Weights of a small mixture-of-experts language model, trained from scratch on English Wikipedia.
Size: 10 layers, width 224, vocabulary 2048, 29.5M parameters.
Experts: 128 experts in each of 9 layers, 8 picks a token, a shared expert of 64 neurons.
Training: a variant of Muon for the experts, 377M tokens, 5752 steps.
Below are experts of layer 6 (counted from 0) of a mixture-of-experts language model. Rows are named router (the router's row for the expert), gate (a neuron's input weights, with its number), up (a neuron's input weights, with its number), down (a neuron's output weights, with its number) and show model dimensions 0-223. Each number is 500 + 25 x the weight over its row's rms, rounded and kept within 0 to 999. Numbers have three digits each.
After each expert's rows: "raises" lists some tokens whose logits its average output raises strongly, later layers aside; "gets" lists some tokens that make up at least twice as much of what it gets as of all text. This comes from a sample of Wikipedia text that the model never trained on. Tokens count by the router's weight.

# expert 99
router:527459513515524559471470516506497508434451522498512480520556512490503513494470461501546545512491495515465458508515457465496487503509549485545488520484504499534486490481498512494477512528486495461508505500476507516516505508456499496506509477508507479500481457474474488527478469530524510499481543513495450451468481479535466478537505515529538521472516475540508480491489479490534520474498500509515554544496466488503496509503541507523478515486529498501517537517526494526508500488547548517498488530497488455501504482496483530461525511533506560527485486492498492516525500473507515546489520432528497492490467447498471494513508472477518494539514489492468510503505487526551555537518
gate0:457483462502502453539526474504530521513516527518504489496515515492504451526477505479495442514523475511488469483517509535546505511484472461438518508466510489481519570518514482525544476507518537527476478533501512522492486463532535510528506489479491497498492490478521530498461525461469502515514505498500504485462495459464496479525502451443495509498492516491533490512548529473475501503530536518517517487477490524491541491539474495495489503509474527538508517428525468466471534538522475484508494513480485520523482479520505503532472473486498456509482523530491488489480492480483499503481453556502488536448489510526445530491468495532527518510489527531510509503503533532482510543508
up0:490522542536482494523521488480498504476523525537460511531521511496454481521479500485491449496476499487457506535470487537525484495463481486474525520481510499486532560530553483525560521539472520514495512486501486535472483499503471471492468508495465432519519449464492527473469484460501491525550523490496517494503489483514471503505523521505505511507490502502497521490500502502481524529517518512487517522525511533534505520527520497458517484463503545482465525440525500473473531502497505474505497493466512472542465496499491502537524468488477460509461558532491482465509491527487474517481494485516524552513471494540474532508472478471532499504552540493503500533502538484478505462544
down0:491504480471491511465534527488491532518490465514447522517525525504471478513502425507515475482520482553480477514465465529489488497494481507520487516543501506524551507495500488472528491482507488481452450548510512515481508514470505537457479464508517430479487490482465527452483531508477487496530515508574469498482511448496502504512502514520512498512547508542524514486510546480493488524524472476499450520500507481494519506469532474508476513502491484500503515476491524494502529459515509517490511526520552481484467530488525503511502462476526506506427499502501547503507495534485480481526515517514495522513521534546521490512536510509504469473484544514532487497448485470478528489547
gate1:474515469523510522493484508519539481475476499491496501492475510447509525497533449503497506512510465477480499483506541481468509481455449460484496465470456495486537455506510526502515519467500544479502524515449502479514477467474531514502456455527491477504527506492527522496472493485488522532485464512521515497460478514490456497497505493464470469515517504528518485483513474466522543481504496509493552528467492518488474493497500488500492523518480468538512483481501505501530476456492490480509515510517520468491468522503531547506509537493512545541504538504501505507549487503459534507513546460465521501472525509509476486523502491508457575487566485493502498474570481461486551485485
up1:491498499527461509473474519497506520505487541505512479459474470545551498495462526523499484480510512486525495483456539499523513482496498487503475534495506526540507512516522504503499500522535529509551501560515452494535536505488469502518489447510524453523515487487522523496502551477491503487481491508469490504549503506445470508544516466523483476469510508514485498475503537493493513507482514481541471505544497503546433522493499453493523549499509486503455478463473527547507525489489493490491438557556498482487514484509456511522499502488513548457486443513491481516515485532516535495501498529531543485503519495523543500498489528520492516448536478470497493488505482482523499499493
down1:464499486530469487488509499541506545511530539535488503477485517519494494484515493517506487540511450490512497487469494478517503519474476539506476542511539503508474528490527536467530451508500514513507523532539468500448497491458493498499490501538479502500446529462454508522488514473492458531488473509480478494521504517515521499484530469507462456486468482467458526490461532533458523502489481533550487510516506485489530549542523502524494494527443491472479461486472518477531556450474476481489510497483557479511509498521454468476492530486491479500497519531481477517509500523530499516476486501545544505521500487479500519471493509524470508535476503537520510468459475461528521498519
gate2:462477511494523503474457511483484457511535473506458535502529498537549498488492571503539533482468502504511516468479480492517462531491452504479542534523511480485516497560502492516495462483484478522537521509506487503539515475518472471483537475437528491462468521471525484484498487502488503487511486476481499491558492486472525537447492505533469512510473487537480509501506542550485487485521494488496471507508523479474509521519485519512462500529453497545528507530466514519471479519537500494498462476517489463505496521477464498522518479496485482499481533519490513524485505526535512586511479530523489481545496513509528492511504534501528497511506503487461506547464491484517455491516
up2:466505503533508488496492513497487479476518474504476532487540487506491470500537529489483483516456519500524520494496495481472474518499470497508505496512454495509501443525485479524480470474481478520520508512486484435540512490506476500489532520466564463486491542514513492488462475462499517490470498491523542487560489479491521503457463517497484464500513472519517503519516473527468501458509463508534453496513506551492532490488466521493513470518440514512518481516478480527498466493491430499523487482507520509530516516502472459477472510499520503508515494505497483509489437530519462522481500530518486501572496529552519451509446548483494466528486508515451531485514459513508498504525
down2:489514496524486508449498460505519499471459494501489510505511518507497506504493489479473524487486518533519490476467469490436487463507482542511525496481536467527532466484489539534484506471526553484474511478512535537513497513515472520488490458530512470519504481466518492482466549476492502490491509493508432503450510466526504535497489515527460473478528469501483467501504461487525518489510512453533481484476512540504486508480525507542548500484534485513496465535500504489465514495530540506527500473538520499522506513481483498481454490510442477503486513452454468515526459460481470448465512485477490493518510439492500502503477547546507530521516519517486487506531488522550484474524
raises: "\n", " —", " "
gets: " |", ";", "|", ":", "---|---|---|---|", "|---|---|"

# expert 114
router:476515513461519531479503551474497530491467493542536506551539472520456509511485502477503466503502520528521514515493506554493542540544535471488532473511467464515492486483514503454508479479465513517492497442509480536481492489500515561525516474510502503483526486491478482542473510521491497505491549500489501530474487487518508523492485512481501508523500459527509490474515487539486474546537493485537521481500512491508456511534491456442464476494506521501490502524526488541525538482492491522551528493510512504506498526438496470484452470479487502507522543487520453507509450505552527522497475499514491499523489478532504548468521512550490503432479505484508515475516527516491488496489
gate0:494486499547549520515495482502536484565532463484522487486529466513514474483505450515545568551465517524496514472527535462484503529532507502523517491501463475519518445510517497517509511486505479503528476540557481457516519471491559471465522481473510499486530507459524504469510519510481467499463489524486527496533519528479549510443524461504487511510520510502497483485501493483509507518491526492509488471463493485480485440474497505466503486530498504516499472512472507503442457488542473461524499512513495501486524523472513500481513490532459472503517508515508469492490543490517455530479515494542506532522479496527522446495515480528482494474464523491491522494484509516495486484457
up0:480518497491500532512527483477497502508496502479498497521491519505457535512481563498486414495540504491515461519533496498527486474501462471511476494485509536507478498498500467483495527548505493543508460475500505503495460480500491533477501480503503472499423488503528472478498487516496529552453452499521469513533507505483458483534506502529528488497484471488521512548509519489501507487503505502484481521493475516477502531519502513493512498496542509500510526505512438557553520536462456509508463451484522429518506500499483521499495535488523479510505481502466505481530488514529503481477516478536542510534466476486495551513538541489556520486515495517526504449531489499480511482449
down0:462546501517524545471527473511465492502503533494490487496479549493473541535480496525449515523498489484484502511479501500459502482481505550478452540506512469489528496482496476482481529529492468488517483446518554468465515478554500497499504516535483475502500503480471470475502506481500524519516497485515483503528482497500470488496517482534499500456514453537537518462510513519529467524486487485540474550495464485490526494491536537490528507522502561518532533472514506488518513491497470513491521477496511513507499499540523516540504498453509473497524499505469564521513504503524478504482472446543493487506499458518495504521452517525470476498487490520481445536477508581518493527477
gate1:498544549484512482461447540524515497486468491480503505536532530514547508500520488534492524522482480513515458500525504506518505518476519555463488491520538541513497534472488526534472514549474492506518497454471513491488520484486528480509490468502497479511494470485506526507523476504545462516490527488488502500495468533512472507483491438503482496492456502429454495453486530520507499517463431478527504453523508500514496465508486496496508498514513526473518526474515499499504461470494515486492504500516472522458475470489486495460528484493493522550451491487528502509451476533446490456484530499501509482498524518477498499492451449476503535470489511477480531466528478515545520500485
up1:531538528515465469456504497537540542520505532497488504487514508515529520505491513510520437469516514486512476492489525516529533561518540519468528495498518531517485519478485481552469509538538540495507518512475500491536523539480499477500510446492490515518537497480557555537495485474561485525510509480463537522512530479480486499496505474482502468502468469442461554484500480512527482486474445507522501500524516526507488532497523517510505499532508495483483501467530504462478506499490496519481466466512440526496501473484524466483533493462480495470487496492471510502505496533458573447466512508456529499480505473512478509497461472511507525483511491483499497500497488504517506487506
down1:486507473501494501478470542492481507489449495526467515509507521501459516524461505446503507505552511501524528508516528508483473476500515464540515487498451521523483515498498495477514510532526473495497509471511501481531533490489490554528477478462539522485531525476516512515473463550516557538508500490494562555504492459510475466498497545527521531496516463512532530513532454527545486455448553503533525492473451503521489520472527503492493499476565501488518502517523480567501504527482517509469501499523525505511488494497495549505460504512495483505516508466455492514506460499496507526482497459506502519528491510507495517475502528499455493467473508496528540481504483475512482461496
gate2:491490496477481488500474534478502480515476510520437511482472489519491498512487466526501515543507482515493516511510472533536450573485507484480523533488506489471502546486503476496478523531513496522492490557535481458544457463481491507502509510522502497497479506477484502485488477482550446526524476470491508525521486457464487512511505510521513479486499456482484484483492538538473482504535496483441500505491479508479541498471492517550525453512516517492509505505486515447476454493514466497498477486529461500462518514517532504473502484501491522535533533489522462494507464517532468519494484493511551506518534412527525495476541501502472522490490532495486504502511525523548496559527
up2:482506459501477486503473490507527447499527516504511495531544475510478479473501436513477498501469518497490463468501491485552490528504480506502504507490518533522489464508489518496496495516534459512515474479479470487511451481485549502572483494482453522492487467525529500553510519512503481518529504457513550494541488484502487473488478542496460540527515488474480522485507529481499526530481529520507481483476518441466510514494497504505473511483516520471492519530499515492526521411483459494430514493515462507498526508504513507538505546542499539472508497513552517459482485507472472475494497518524530513535485510488486501461491490488489491510475492461533525564478510488521505516512
down2:474528506520520471501447476530534535448475480492530505467520450520518528464459524516542475483523518503537508525555532496508517504533522500548470462510525502498499497519519523489535508513489515482500511515499506491490565518503485525472485505449498489511482495514544493519491498487431499483521456463503495487549496471460510544540492513526470507542506495476523500472504515522502506487473525517461458496488489504529503489464527510473486506508486501458443529524518492544508496531506486512496482546489468516493485467486473470466493501542510466478534526470465511474537454521474482487535485487519535462486515502486500531471458476525522500511494466519471467491506472513480529511473
raises: "|", "-", "==", "Re"
gets: "\n", " Th", " ="

# expert 85
router:481508468468474456515501478425547494522532543487504461470510518538531478525491504527536535476493491501498540481479511523509439501478509474514504465480490501503473464501495485487532486498454470539525506504511456503506504503523453488514493445507486484456527466527510462531511512504478530529443523520497496564461490481517506488488512467512469459514492473471534495499528538501467505477485493543488508518501507546478513520509490510508536539500508465455477512505466489507527513522475503495481498544499505529507527500484483522479504496499509537497508490550518478476500506518520501473513504450502523435503510537484529502477517503472517496533471521505466545562477515528504538495517
gate0:538461547532540512487471446511518548499472461479464473491503472531497524546467484491518502510479482512496497496540517519509496510542520452523541514483500481474510487484484544499500491495490484490527502498511492472475465507489498504525464504514482515524504463507491497472502494478494527479471498483554507462479502502497475485501452464478521479499498482539537509506539499492503495478533451523456520487527530486518529446520476452452515448467535451480514502521480564554466514487477531535562492502470488497483478491500465536502501455476508507549473503479509532508520475476504477522481506503479550523511506484488488491474507476501517522487524486484506527535495507526493481483447
up0:492459518519480504520492477502534545521501490469527488493502512471487535492479537455524463487478452505488516488520487531514493482508517431466537532499472501479540509473499495489526530525522536515476491494526524489450465516507478479517490513485516507503446486515484521469472491472508484471501499495478461457503500500542470493504465443468527456534466529480447529522532497474474497442545498500480485451522530511507462470501497478519525475518505481504486493467545519511471542498456528515501484528484463550520517530493449516469491484489491496514479502505490518532531490486494491521478504561482528520462489510492515512481545500490499499523462501506454522530534480504510461519476
down0:516527509497489519448511515503490494497506504555492514505466470487493516474448474504487503519509481481472557488527482503462535493503498453495468509510508482516515477517487500495477493530486494519503513509521470501488502515498481476485450520494519547531476510480496515489459561513519468468500478562489468476464497526505471528467500544496502504515535536536527508537461497479462513470472483491476545518473452542488474501463499442505457481496511540489489501514478505483492456487458485497519505473501456467496494527532472521507502506440512529520488469534511511519470502501487518469506495505510507495484500455566462471489481539534508527529498517554480468523486536490464536526468
gate1:510482453535506527491503506458547464469521520445508518468465511513515472475490516545484509507480479496483492512529493545527479492502476492531487512468478464511519531488511495486531502461421529513509511514450501489516518495505525509447543511528494516470570478495513492507538521438495540445519477481468499500507511455493454499490505503492490474488499499494479479471500458506489512520496481521502465482470480499434463523477505536498513485535518502511509489505499516496516514461497473519524511506475501519500471489492490555515483490563459525508468506501486524486513500482512514525549537479464477465467513509525520488482462512520473490522514486524490461469499438488529524479515
up1:479452484509482541499545561487493472522525499500504471522502516473467481514518498524475465489471510495507494525562522503516488483507502494515462489503513474511514502497513491560526514478472530539503509484468520470523493536516550527446502505430510516489536477511481505482511474492508521449476505469456492484506497471489487533486477520498506498494484507501518548517526487491530526526478537499457485499484497483489510491491497513469482530533527503473479520537491469481530501427496514505508500487455485497479505547512502502498489531538498452475471492508469484511482490466506524516563569494475507511488496532538519495462445504510430465526507483502498508486508471454527507461490
down1:488519484510481489519528483517452453526523469506502476483494491520538472510472487506467529522527511492585498514521504512471511494462512482507497489538485462481559451529490515495452480531466487503457515461483459517501488483517499509525498497518501494477489490504537490510491476516465466465564538522477495501485512486499498505513488492533512479458478461536523513530478478493485501524462441506534514513535504502516487486477484506458502456491496517492469513493498489508504474537528487475481516479507519517519475485501469498525486510506448524486554488428518494504515549490490496510557510487509514531489516509531460532540477532530530483494496502490437519489472477473536545514528
gate2:480496531503496473487479507538561467454543451502471475517526509455515510478466537491546493531485514487490467512524478466520486512488509523495534519529503521489505485505507492489538512549550519507504486482520519450490494513478532503515477459457523516516471443514458554503511457518512514560502497484510556481519518547494484503490534505483535522532477475483485520525509534499507480499515487512509473478486493485507461464493483482479516483510480490452484479467481466524511508539501514494492470482509500476502500509547472452504503521525490510527490502529497532474518517473474513509473512544523515519490491493468459516542474506509510519586505497507463471460543502503516462475498
up2:479496473511484511491464496529519480490515480467503505522533481477520507495474469516512511539478508507525488528538521493523496516514534520514534504520537507487499466455514489500536493527558454533480521507495551463518476476459530541502521448516525489517497477508506523446540498525453518521511515450506500482520544552497477530501514503500520526538453439440465507520517527530501476522520494504525506460511476503493495470512464513487495457511500468487478493493462498503466487495468537482530516506520488478483506520544441480476502526535478493546507528531508504484520502491463524492460535497507532528519488482490518513511473487537499487556534465499483482490520489480530513462464
down2:505528550499510480511532505503512465447563470494481462477460495479476513452523502490523498522486521498499531470496509499521488513463552526537492501476509497489505516521512509499537502481509472495478523478428499490528470523518499529548501474493498537510493524511482479541508510468503540493482470514551484479507469510505476509515551506538473501535485521521529498531474530512531505501514470530442519523505502487529464454540491508482564481490507481493519477490504480519518514513514525538498486518467505488463514512456545534462459523493486525462500477537528506514519484537495495466509445479486508479497520550498520503461503495500464506470532529455508500494485456532474528496520
raises: "vo", "va", "ta", "mo", "ep", "v"
gets: " de", " De", " Ca", "ri", " se", " Re"

# expert 11
router:512504501445494490500492503484526487458448460507496481473490497497514519518528488505536509514495526488477522503518495506467496503520507494521496470434444484470514518547475489496496484511506491509494545538490488526500536521514499506512471517517506511481519499474497516518472503468485470454512495556465492489449471451504502551492444497496505507474499548480493505511447474526486558492527463459490478532470488496532466511533508488481456456440542462487460477502507479535501537498509480511500490514494511519517463532493521486482477483444451499493533511481515472450528504510477493474466472493500478485568507498486477491460511468487481478476515467465525481530508486481493521515519
gate0:520520501553499459504522485502530485514473484545515518489498490526465500523468541536489514506460531512525506512450519550478514483530500456496501507503502529510507504525503491460500480494489507481503477475450521494507444523486478495527470534583506504487518491518544523498434503510495535490499499544503497478468480502508520491508483523516533539534530460472519513491502492504484474512489490497569525495439507523533519504498495535480489521495480523469474495559521453532486505493466491491444511485480502497525493455534517517462501490540466486445471494486501499502507482523452542517469486511510546504493496533501473526492491512500526539507502544486492509466488511476498553483511
up0:474549534528506467495522477508529476527475456495504489521459472514498480508434526540494496502450526483474523494498490512448522485493507510520490505515488502495498490500492533536505486446474486509502475457454537483478480522478510499511469558508508521481513508542544517467496465492500554522535452538449504477487494496511519494494505550496480479521525488448480518493510484535483494503502496557538501500431474507485508521506451532527493501507483486491505480542465457493488510502494473495477529456467478504535486502535500559520498509520497520444460476489482530491498490518496494507474494515481549506523469492482477520482493489502530550537479548486524488486491484493523514497517
down0:517540506500475536462510492522523503476487448486488523524532518515533491490495495439507522487507556498501462501491484496482485495483505534497474480474492497499486495467497504525492507490505518464500515488499530478479490462540491500518492512522520494490457457491487488519475514511520508490484522487558521519525518491461529531491490458515494467534490498541508520493468452511508525485544481479500519448461523482537533484529471537440489529472534508526490486467492561513473562486506477506489458545482512471475446516514486465522536521510504419514515493526532529528491475511529481517488516461464519536473526503497493489509505492518505478555490472476536528485507496485524496484450
gate1:506511546509478521511480490539498547523500493524526466510542551524475513495501470552512495484523470492454449473482499496532504493467506529485508511470482464449464536544493543519522551516447547503483460491506511519533491511477476525499505472461566508516462504477489522500521512513483475499499467483523512513498481452507505508502468481532486488477477515509519498507480478497506524500483520503484454507537501448484512509511505475473494507478493506493456507444533502501512488468485524493461491512504534496470491495486482485522533497434535464539500506535507480474535500518410494483501492505470495541514514506473481469500528479514521477518473502527504472474558498478509488507480
up1:516510525488484501473577504498503561493476504478562490511490506472498497489500526539483516456518446479498467468494533493499535476559491499520522529503479463450501559560507476467534528443464549463479489472446491499529501512517483527499459490497537511506471508503474500514523497519484516498527488512497490477452500486534515497537480471522482480488523516492486480498484479511526525484509494503519481497509473504503545508483507457507471517518501507482526515487489515496501436508531526499495518488497518480491479489465437495510520532494498515490494490474535462467502491517462504495490481464555482483508485504490478532495512436497508512505481533552516475457540489490476526505536
down1:493493538512499470479499461485475545485513499470454496477519507497531511507510461480489515489532528520497482521501504510479532523477514505518504502508506509499491444519498462469539525516520509505500504495467516509460538486468536517490478503435497498502517475495515491510477508504521507524560497504445471451500546512519548520511448489534500506457551480486495506558566517510510448519489528533502490462503458535501522479484494539513508511511544485489529465449492488561491509484530498487480477519511487544522493503512489485507464485518490502486492503517460542526509539470558488488508527511545515481516494484497485504495480537506520508524544472469466532551518482534510475530496
gate2:480498501526528536468509530558522499525482496509527502543530511466473521516483501505498516484453495506452504481489484538535493479474571491486518487516500530527465464456494510465499489522514449550474510487500500495474468505480517472533524491531531530491500499523504500468493486529489541520527497492538555515491536509519550437484512496513515485502565504487507524480521512480450487469468512471522501521507545469545477518503551518514519517516495486484503465549505478551485483527455535491513519534480499454512513480491489499478487516503486488534485545528458495524526481491499483494490504468502535526479469511529509470486472504509488511492490485481505524465505476508434528495514
up2:495478508514506487479492520498502533506501477525498509506502477488514551450492549512493520478540499490475518512459500445516458494469496524511487557497486488468522503502444506501464526502514487471501494478540541519498497540515482473470520486449542465487490516464484507489478531491515514524515498513483536490505525505486506504503542496529523464478539510488483505498486489517500507463487487444528428475487543505480491518493478506482547525527521443493530514485529482530515465512512485490524458532499525472545470499478479499471525486457483497484484458511500515517528501552489513511504520486441538483494484475517476525429500556555491483490488477489461500497505489495485444486521
down2:470484494490500509491476509500492503508484485482475545454518505514485489461499411495477520483508507417505445481553503496510533528494486503470512504484529535541462514502512528509498509500530478480540495425514527496495481494505475465468537517476482520472460499499505507515544501477502481495486484517513498534504517493530516505550505517515515495516478444493521457520455540458509479458484530546465502517525515511484496494492477503458507546533507491502497509533493506500507489511463522490472546452504534502511499509489480454496523461470519465489482448502498523501466516476503506481483517511482484507464506509552517487496511507523523519443459553501487496462508478482530493510479
raises: "==", "===", "In", "On", "A", "===="
gets: "\n", " B", " C", "H", "R", "==="

# expert 116
router:514526543511473547492496474538502498530508558534489502496506510489470476485455502429444507516449501499507506496490480529507496493450515478532506523485518467486503518488465470498444539517501562487491529474497530490493537501540500477506496504499474462478526486502489492474531496493516505507501514493477491505539510472441449501454498495534470496562505441496487489487528457495485463505486480485471473505489513466468472491477517509482542550502478494468506516533542501520464498547504539515492464474502498515513495516492473502506511500515511495542530483498493558490521486488498454486511507512521500513446483485508541534483492512483435490495539495518532511526505526459502483499493
gate0:495541520541512514497492515490478523481524511547483465464476493524453525548529485510499484495529502498486466498483500498496495463495487561494491476484535525488527498494489494471466481507503502480508472504495488481527579517501467528488515501488535539486545496470481528482495481531515485525470453476508512512471540517493523501458489506520519506506500482524496433487492500501485462527475517540550518513564504505531501478503525540548530490460485482477506501493496455509498481514447541509491501551532493472509482513500501483431511499518519533544465484512509456523498487482483507494492507536491521586453486476449486501488466509494489488530504502460500520500518473500502511485515
up0:494487475515509502539557506506482500532555490490542498472485559462455500540492490495529506513496485503486505496474485502540518491533516503504533477533469553489458498495499473457492467557536517521481475546511548478514558487504469521544531488504547528519521525508518494445460471533517476541471448525483485489478507477529501525519515470476486502521495526508484461498497491505486496483514467531519493502539487488530511487521534503498509518490492502500499488529501454527478491502517485495498519520464509479524521504481510511469490509490459524518432506465524497520513492484454462502495534545531519566480459486464505489485519531528521521508464521483512498520504487542512506533492
down0:508518478524501530559561522482479509448498457495451492522516519551505534463482533470465504515510513511489462522488518494450535491474524496493520513498476535465505506501492478542478489491506532513491495504495499504487516522536502488488518468505495433565524485494498526520522456527491519558519492493525552526491492460489519502491491496521493540505448460507477475530502506499488518460473494475506501502509502462476517489505497515466533496540473521510482491463483519512470479555540528522492538536505503517466483519518506515511550485499507517512534451504567482502552490539485509469543496464508511524499474507520493491497481494518523502486469552462522532483500495514487497473488
gate1:502523490516508512522499532515497509551504506519541533487473449532470499477466533496484463520516538479510482499532526464499474473490475499486510529467452506526457497536516521507473528510497504466527576507531468453479524459519484521511521504487499493538505511525518486506480501554542497496536485524471542473549506495515488508521536530482482514483527512504481500508468504497500507473509506527500465448510529479491460505496526508525452541565454485509532499466489493484452459535496474486516504509501467507514492474469510491484549495473464520488511498493486518458532536477489530497530496523493504536497476475546479540486525479511484470491492533512493496512541529492528537545514
up1:523484440540536492467498493480496507470484467480487488480489487488509520557467486532513491472484484535484463491537488528508534526475482472515452487505507495500483509503485478493452475460474524526514481515491449495536470470522501531513460485497502539450500453533502479508487487457511485547475503507522522545471478527476513482506457484549495490489523498510522475518483492494515533543496547512468493495538511511511496493475488523516509475462519495511506478514514466506515515471475540456451491505534455499457464487507518462532475501576534481542474532493480475510489467484509490510503497518487516501472517475470526491513492519520484511532528465488510526492505460488528530521562
down1:483542524503505525495518528486529530502465499453463493524460504466525508496534515481530550536524518543501476512493490499481508503515511487508508492458495497509546519475524529483466501509489548523454537517483461536484500494499483506477468494498506541520490505486534493531536481509501457482538490490518479522457560486482540479490460498475493506522450514516477498464525489537500506519495541497495487480481521470482449511501496559506474497527537459517460492490486478491520518488481511468488463536524508483493504549479461497462514517528543499524463517544527421483490495485539462484495485475509493469514490519493473488503501510518463475504456513465519505451512495531507545485515
gate2:488521533495511534479495510494528536527469509497514507522509470504459499490494475487501521496485515477467474492501506486489487528454493508503546531477522510493500532544468539506470498498522493447516507527449472494497492538516484512488485506484522466480486483531506492507481501474494510531501449506483528526472463536483517502502535487519509480499518497459520507480553461506509538454520476451526502502487469492542447488472499492482487505486533484512536517484481518469457494463485502519530511523496479453506499485512479488464541471502479532505478481449502522483495483505461490426470473513497536509512523464516475497512510466516445465506492545434536526497566533494465552489495
up2:560503526526479492519472468540549529487470527486527449467483488497484468526453489518494522465496507466518530511480498506512507534507484481469485521516468520468500495559498494501493493513519544445549511490529498540546517568484475450516496528488513502523472512449499502500502485492511486441475509507497523503492506522501526470528469473539493447489496544489539518495518493500527483474488489475500476480428479491511479512534492474477500528482500485494530518515540501460504528479488472489489532519478471498501474491517482520465479508456531536515460480503535474505490501504506475458482474519472501532474502507506480506492461486535516523519471528470506486556501517509457509460501
down2:516514517527475533483475490535487545514506529508506479533532535482482577505502491501449506501502474476504491562517514476520520490482538511517541556527487500511502514510488511508487468475494509525494490504466534530499518506467466491510493505511525516465506533505476479475515464531499492489519465500497521552514507500533514495515480507501535473541467479448497491495540497482481502485527547504503541506538490476509508524534493478526490441545548498499509460538442515469501481523526499488495564545477517460478517523507516535522536499540524508485487538484533485446475490490519533541504506520483505478506509460513480532482492492517459522523521493485486489533515510449467523474480
raises: "s", " of", " and"
gets: "ad", "ment", " Ad", "way", "ation", " School"

# expert 90
router:473504505521513534485475509493494542473499498487429501491502524513521541460472519506456518506558533505482528527482508508490541518504486509531504498461590464463528509534497489458501493517480504508516468507519516500532531484534556498494510524473505460514497514488508491500520546474531490472505484468500513512494538506501500539496500531480492515509482508520492455467517504467527493492491483481539511469529511494502505501544498450507496515508486484460485477484480436501509475546526466458499487490421478518494533521515482462496514507510529509492510494522468509520522545528508471526530526479490480483483509485538501457506507518502554513527483486447535501469525473545474518505489
gate0:463494489495526502510501517525503520531520484497481477512532480497541494438500478529522502547513467465482481496543470484507519492497518478457497498495498506523494502506516508534504506457484509519523495502500504471447510435486505474492473491477460518490514458534482508497499477483512446550512498551507508503512477529484484515537523508453511497469499507478465495478540517465516544509463540491470523458526513500505491526488505499530482480521498495486509506466468527474499500507521430539459480527531508498504449526501470495540497503510481472563519484480516506496446493469512496485508535485474507465427510491443524439487509492505535496506484478493501493457530454519507491536474
up0:456472484482539511501534522520484540521548506496533506523505475479543513444512481516481491536489472492485510526520517460490515517530529472486502494490460487493473494479507510492533473490489502499560526486549487522456535467479563500456483505459483511500496505482471483493471491481548486491490525499481503509529504515524519539515527513509485511445482486489473500532548527479506502479504525496491487455477532432501489503479469508537532485545480446495551498509492496445506519461523482563481489482510506491506482482504479500506508495505497485543489470522495449477458492496517521480508505540510492506473545533470503491501509490475518450460491478508505492517568477501501478515470
down0:506484537482500524490508494491522502480459523494563523512518528525483516495489468495517486442468436482500493474545485531498524497516496505532533509477462508513501484495481466481506522523481491540492490509537443426497522459469473499494520505488491505500509531510516545474514487483435491526487461498505480547517497557467540477521545533490521505498515467516471505502493540540474549476503539499523484471471497472503541524471519492523468543540485528502465455493501509504506489490478533434459473485522496513490478501465530508520477520483494473550510513477506513509478524512459516534464509504512492534494476522483518479505513478530492524508513490484466463484518473522511479495484
gate1:491533549477546478500530496516483475514444475504514534454490481494498514490491473525510507477487503496486474454493523505491506470511501520511490550499535482478475487453494546471506459498500544516475526463526478495558536508525509534495505512472427498524503503520462482522536499519514527485500511468521498525484462483498510524513482498498473509506552520480549462482505517548464510478514431475495478508514493514497491524453506488481541501460524516503506550489500446533509498510516470538491542531472456481464480500514503505480475514503508510527485506527476491500481520485501491530522506459490502545498505495522476467519470503482495531543497567445545516504496498463509488502487
up1:498560491463540514474533530526492478499454488523504506470524523492525491487492456537507524464498536478463497461486484482476482507524540492496516557491520461495476478465483553467494449488517510487503487499497462491533515497510502478490505515497462503520503482494451469501522507503517535486535503459488504531471504495484529505547476473514491521511507518515518475484445503534503532496483480496504490496472481496509478495448500510495495497481525502523509534492505479501487508530523453539475547526451484482477437482493524507476465475509506507481490485529464487486467480459506448505534526460482478516464540486523459446473485510522505532517469545470545480512473496443527487493506
down1:480525551510463519486561497505479508495519526480491511478508497464488526453505532505508498513527503497473468549497528508465498476470526482536532517490484468476479493521486493511501514482466482504496473489507541475495495480490470456495482475491459509462541541452510444502480536501516498473500521479490520517495512500520510454459531531509502500475491487485491476496463512432535538480502438525507469538481568490489475530488522520535519500492496488495478440541482480526503432478503490483524486440476510525488477520499471473460499499515497500491538531494525514467501527485531528452533506528465503522501502476499469518514490464528498520523467494494497490541508515473466509478506
gate2:525471494494489487538534493521522479528466525515478487503490463500484502506582497528516515505522510512506466513481510553506511548505445508484520489463463477497537485545488490500480490497487464493522463453555502484471485484493482488514512531488534496537501543518516506528516506492501536500480542544538511469480511487478459518452514484489465482477476503459539500501527495472538490504496519445471504488511558530478507506521512508509517476547504476485557540517513486466469458493512506480492528521500511483452517556519475485511460512509485486533514459542514479481489479522480466523503523513536537520497496452520474513480504514483522500516495474515464547478501478476506514506535
up2:475454508501511466497521501558515505504491516518459521497494485492439481523465528488489517506525506519484474504465501561485507504513482498474525507464481439487530494532508477521482516554524484503518499453549473465461494533514481514516512489509508513529493515485519475485497499468532526504520515555512541438506499479472477503485531517484499511477468469505507486479508495496529529474500508486522498489473527452461516500546488463510486481576514491499525546472488498475492501530550513489495534522524513473481514508510491492501462502492504492556480498545495496501473507529534450520464535552504541515492549521534510498485483537479504475517456472491515524517531462483480464490488
down2:527487483458476502487499474496489516506469527456486496478544474542522498490493502476459527506458508521507467494480505532472478481531444510477476531501475512472500484498514494483514467486505542494477516463535501501498510543466508468512462487474445496518481547508523496495541502502531500516489516557492517515465487491488514480474510481541512538483508500509523524563518488508465461527486513511527495530540481568474517518457514536520487452503453484503473489522537451525555502531490509572514511527517488527515505518541488496495514498485477506436459485556487528508518453504476476526526518480498479510492495474485476525515518475481500522489494477517475488505534503496515514477469
raises: "-", "ies", "i"
gets: "ent", " high", "ant", "right", " new", "cent"